Below are experts of layer 8 (counted from 0) of a mixture-of-experts language model. Rows are named router (the router's row for the expert) and show model dimensions 0-63. Each number is 128 + 32 x the weight over its row's rms, rounded and kept within 0 to 255.
Before each expert's rows: "raises" lists some tokens whose logits its average output raises strongly, later layers aside. This comes from a sample of Wikipedia text that the model never trained on.

# expert 104
raises: "rk", "st", "j"
router [ 92 129 151 117 161 122 155 159 105 121 158 131 135 150 145 142 119 140 102  69 175 164 100 113 100 104 162 153  94 147 118 151 161 112  67 161 143 160 168 141  95 169 125 100 147 137 115 125 149 112 185 105 149 149 155 196 136 156 136 183  96 135  90 170]

# expert 116
raises: "er", "al", "ad"
router [ 72 133 147 145 135  96 120 118 100 139 121 163  65 134 147  96 115 158 134 127 169 172 101 150 130  88 203 115 134 137 142 129 173 152 118 117 131 110 161  78 129 171 156 120 143  80  98 132 177 149 119  98 129 140 171 176 108 128 147 148 114 153 135  77]

# expert 11
raises: "ax", "ency", "ather", "uk", "ix"
router [116  77 101 101 125 152 135 145 116 105  65 154 116 122 181 127 151 141 102 129 185 122 120 139  97 113 129  86 142 120 152 161 172  96 140 128 152  90 156 106 117 185 196 129 110  77 100 174 129 111 108  84 202 140 154 172 120 165 164 126 191 117  63 179]

# expert 109
raises: "leg", "pp", "mp", "bell", "ff"
router [122 113 140  82 189 173 140 178 146  85  90  84  93 153 171 163 101 149 110 159 187 108 104 164  97  71 144  69 133 126 125 125 204 123  44 139 163 167 160  92  99 157 128 129  96 105 141 154 124 113  94  97 153 142 129 165 149 170 169 146 153 131 102 140]

# expert 68
raises: "s", "ill", "il", "hun", "bil", "ee"
router [146  74 160 137 152  93 133 129 128 180  90 119  94  86 171  60 143 113 118  82 139 154  93 113 147 125 120 177 126 137 131 169 136  91 115 155 142 160 117 100 126 182 171 175  36  97 152 159  70  94 151 137 111 142 156 166 102 158 136 128 165 121 116 109]

# expert 124
raises: " ", " the", " this", " her"
router [115 112 130 105 109 147 135 160 111 134 140 121  80 112 124 134 112 120  63 140 155 144  25 161 110 117 120 155 113 118 123 112 167 140 117 116 128 177 159  82 118 160 115 120  95 102 121 185 126 117 145  80 139 172 126 161 154 163 155 172 144 144  98 156]

# expert 7
raises: "ev", "av", "e"
router [121  79  78 141 162 118 117 102 152 117 129 133  74 135 185 127 156 123  93  88 137 115  63 156 105 113 135 140 134 112 136 196 120 137 138  81 135 156 129  72 120 154 120 134  93  91  92 188 118 104 150 118 122 143 174 158 122 123 206 200  89 120 115 102]

# expert 24
raises: "te", "dra", "gr"
router [144 109 179 138 121  87 169 155  87 148 105 120 132 102 144  99  99 128  88 112 127  89 147 112  94  82 195 108  67 145 135 145 178 138 137 122 157 163 142  96  57 104 146 146  86  96  96 132 108  94 121 172 161 139 152 145 117 160 148 163 128 115  87  82]

# expert 95
raises: "3", "0", "2", "1", "4", "9"
router [160 114 136 161 136 105 119 117 126 138 116 121 121  87 187 112  79  65  80  84 136 105 113 164 152 144 140 110 103 112 117 139 170 134  87 125 131 126 145  79  69 173 138 202 112 102 166 134 140  82 157 103 123 137 136 171  88 147 109 164 134 140 129 108]

# expert 54
raises: "lin", "le", "ip"
router [121  88 174 121 172 129 118 149  98 150 138 131 146 117 139 121 153 125 101 157 133 143 127 159 134  63 143 113 109 144 156 122 143 126  88  94 156 137 172 127 128 119 108 159 151 132 111 155  90 122 127 125  98 131 139 119  65 166 105 142  93 112 111  86]

# expert 80
raises: "Professional", "|", "Senior"
router [107 156 117  81 194  72 138 149 125 157  95  94  88  98 169 130 125 129 100 169 166 154 125 134 131 143 140 119 100 103 128 141 155 163 139  87 150 172 135 132  69 137 114 123 101  94 151 137 150 146 158  77 116 112 138 225  79 100 136 131 104 116 144 120]

# expert 34
raises: "o", "os", "s", "e", "sh"
router [168 106 164  79 160  61 147 166 144 145 103 154  99 129 148  96 137 127 140 118 145 176 126 157  91 135 175  89 116 131 122 201 136  80 114 113 150 140 144 116  99 167 138 153 130  73 123 121 156  80 184  81 124 146 147 134 110 121 151 166 197 129 107 160]

# expert 83
raises: "se", " good", "at"
router [149  90 143 147  95  52 164 112 125 131  98 146  90 113 185 114 101 135  85 126 138 108 124 151  85  81 155 152 107 127 103 141 156 100 122 164 159 168 176 140 106 104 146 132 120 103 126 175 149 110 106 132 200 137 128 148 105 157 125 132 106 120 134 177]

# expert 59
raises: "ry", "ri", "ting", "ric", "ra", "t"
router [123  74 118  93 123  98 175 126 110 162 126 107 105 107 108  92 163 141  82  79 109 109  98 144 126 103 127  77 106  65 134 157 168  45 136 152 167 188 164  85  83 125 121 150 106  84  94 163 126 122 164  87 186 146 142 181 146 141 100 142 154 100 133 138]

# expert 100
raises: " However", " This", " By"
router [138 128 197 159 149  82 130 136 109 178 143 145 111 105 136 112 121 111  50 103 137 124 105 155  78  89 170 123 107 138 141 149 131  87 144 113 195 156 170 129  68 153 112 159  82 118  92 206 103  85 176 135 127 150 149 123  77 118 166 178 155 130 100 114]

# expert 56
raises: "tten", "bility", "pt"
router [ 90 103 108 105  75 109 156 168 117 160 130 130 151 106 173 130  94 139  85  83 141 148 110 131 102  79 122 155  74 128 146 130 170  51  96 106 128 134 176  60 116 185 140  77  96  64 114 170 111  83 162  79 157 178 100 136 101 166 142 150 158 127  85 117]

# expert 52
raises: "ho", "side", "ton"
router [141  80 134 151 139  76 205 111 141 194  97  95 127  98 159 153 117 156 109 166 173 123  59 140 116 131 145 114 156  38 163 196 147  95 123 146 128 186 131 113 107 161 150 108 125  87 124 193 146  94 179 128 129  98 100 138 115 178 174 153  92 149 122 146]

# expert 15
raises: "In", "The", "1", "-", "|", "On"
router [178 128  88 150  93 101 105 120 117 150  87 164  93 129 144 102 166  84 116 166 124 125 103 150 142  67 191 110  86 113 124 174 159 125  91 174 133 152 171 141 114 160 121  91  69 118  77 188 102 106 134 105 141 166 144 185 124 143 117 134 159 149 119 131]

# expert 49
raises: "d", "a", "s", "ed", "ar"
router [155 138 182  95 138 103 101 137  80 163 124 111  81  79 146 131 194 121  93 132 179 174 107 140 107  91 131  90  89 115 134 135 167 112 122 116 113 178 134 157 109 144 137 162  73 160  94 126 116 121 167 144 133 126 171 176  52 169 165 140 152 116 147 126]

# expert 48
raises: "ten", "se", "pp", "und", "tch", "m"
router [108 123 135 111 130 122 184 117 119 165 113 178  67  91 182 147  80 136  74 101 132 155  80 135 116  83 154 154 108  94 166 101 184 120 121 177 117 156 137  90  89 136 132 105  86  93 138 152 143 121 167 111 113 147 112 194 146 139 171 193  99 157 115  96]

# expert 31
raises: "l", "===", "==", "r", "s"
router [ 90  97 111 123 126 140 126 160 114 113 112 108 117  88 164  94 145 115 133 147 133 112  92 139  79  89 170  93 110 109 147 145 153 114  94 125 134 180 156 130 124 116 126  97 105 160 138 153 129 151 180  63 108 119 130 170  28 146 162 156  95 130 102  49]

# expert 91
raises: "Flo", "www", "Br", "CAN", "ward", "Tru"
router [186 104 125 146 130 119 213 137 120 151 110 114 121 146 127 151 144 108  52  96 124 142  65 158 114  87 148 111 107 114  96 133 193 112 110 135 133 202 133 112 119 149 175 144 116  50 163 134 129  96 106 101 139 118 165 164  95 109 155 141 105 128  74 137]

# expert 106
raises: "w", "m", "u"
router [105  72 127 127  94 141 178 138 187 151 142 155  93  84 153 144 152  91 125 132 183  94  85 118 129  86 153 150  91 124 109 147 120 119 116 109 149 183 168  94  92 168 131 148  65 154  88 133 151  59 167  81 111 153 141 115 108 148 208 128 119 106 145 129]

# expert 42
raises: "A", "0", "rd", "I"
router [118 107 146 173  78 115 162 119 123 134 111 103 144 151 178 147 167 119  35 115 142 111  66 140 118  95 116 138 105 120 104 165 166  95 108  78 153 141 137 156 115 179 129 144  94  83  71 157 100 133 143 116 183 135 144 148 105 141 127 151 136 111 141 136]

# expert 94
raises: "ce", "ence", "ash"
router [111  84 134  96 147 104 151 103 128 188 128  99 140  82 132 120 116 180  97 151  94 146 146 164 117 111 174 147  65 113  98 181 185  81  99 112 150 186 158  86 159 111 161 162 114 137  90 136 141 124 110  95  94 152 120 123 109 154 125 171 110 106  96  97]

# expert 71
raises: " as", " at", " when", " during", " to", " in"
router [225 115 146 110 109 144 164 131 118 193  92 121 139 117 135 141 147 102  62  98 147 119  88 165 110  93 103 121 100 123 153 169 181  56  90 191 190 133 166 145 115 184 138 125  79 115 169 155  98 132 135 147 149 140 113 155 130 161 105 145 129 102 110 130]

# expert 118
raises: "ow", "ub", "re"
router [174 130 171 184  86  68 173  90 118 135 133 136 128 121 171 112 126 106  79 119 113  97  77 184 121  77 159 152 107  87 125 120 175  45  83 157 163 106 158 145  74 151 126 120  98 110 112 175 121  45 119 151 132 147 140 101 128 131 148 171  73 101 137 107]

# expert 60
raises: "ak", "ever", "less", "azar", "ry", "light"
router [160  99 196  96 171 132 119 156  67 195  66 142  70  79 124 123  51 180 110 118 171  59  86 146 109 125 151 181  84 117 120 125 133 143 106 127 139 160 117 158 108 132 163 152 114  96 118 136 129 102 151 130 167  81 129 138  97 179 131 143 106 139 116 190]

# expert 78
raises: "le", "st", "it"
router [ 87 109 108 156 145 142 142 147  95 203 107 124 113 117 158 129 175  88 144  83 108 113 119 169 122 108 150  99  74 116 122 163  93  99 115 139 152 128 143  38  64 144 181 136  90  73  57 138 175  77 121  90 134 166 123 165  87 119 142 183 121 142 100 126]

# expert 82
raises: "2", "1", "pp"
router [182  59 104 144 105 141 151  92  76 182 141 185 105 126 141  88 134 160 139  81 117 137 112 157 132  92 124 149 101  50 143 170 222  66 133 153 163 145 173 112 129 159 129 148 124 110 109 166 104  85 105  93 106  86 141 120  65 153 146 126 104 110 113 146]

# expert 66
raises: "gre", "core", "verse", "v", "ite", "ori"
router [178  63  76 141 144 127 126 154 157 194 127 128  96 160 212 129 148 120 122 172 175 105 146 145  83  91 158 137  70 125 146 169 149  90 105  76 162 123 155 130  92 128 192 136  68 125 144 200  98  89 162 113 117 124 152 182 162 157 157 166 138 132  94 126]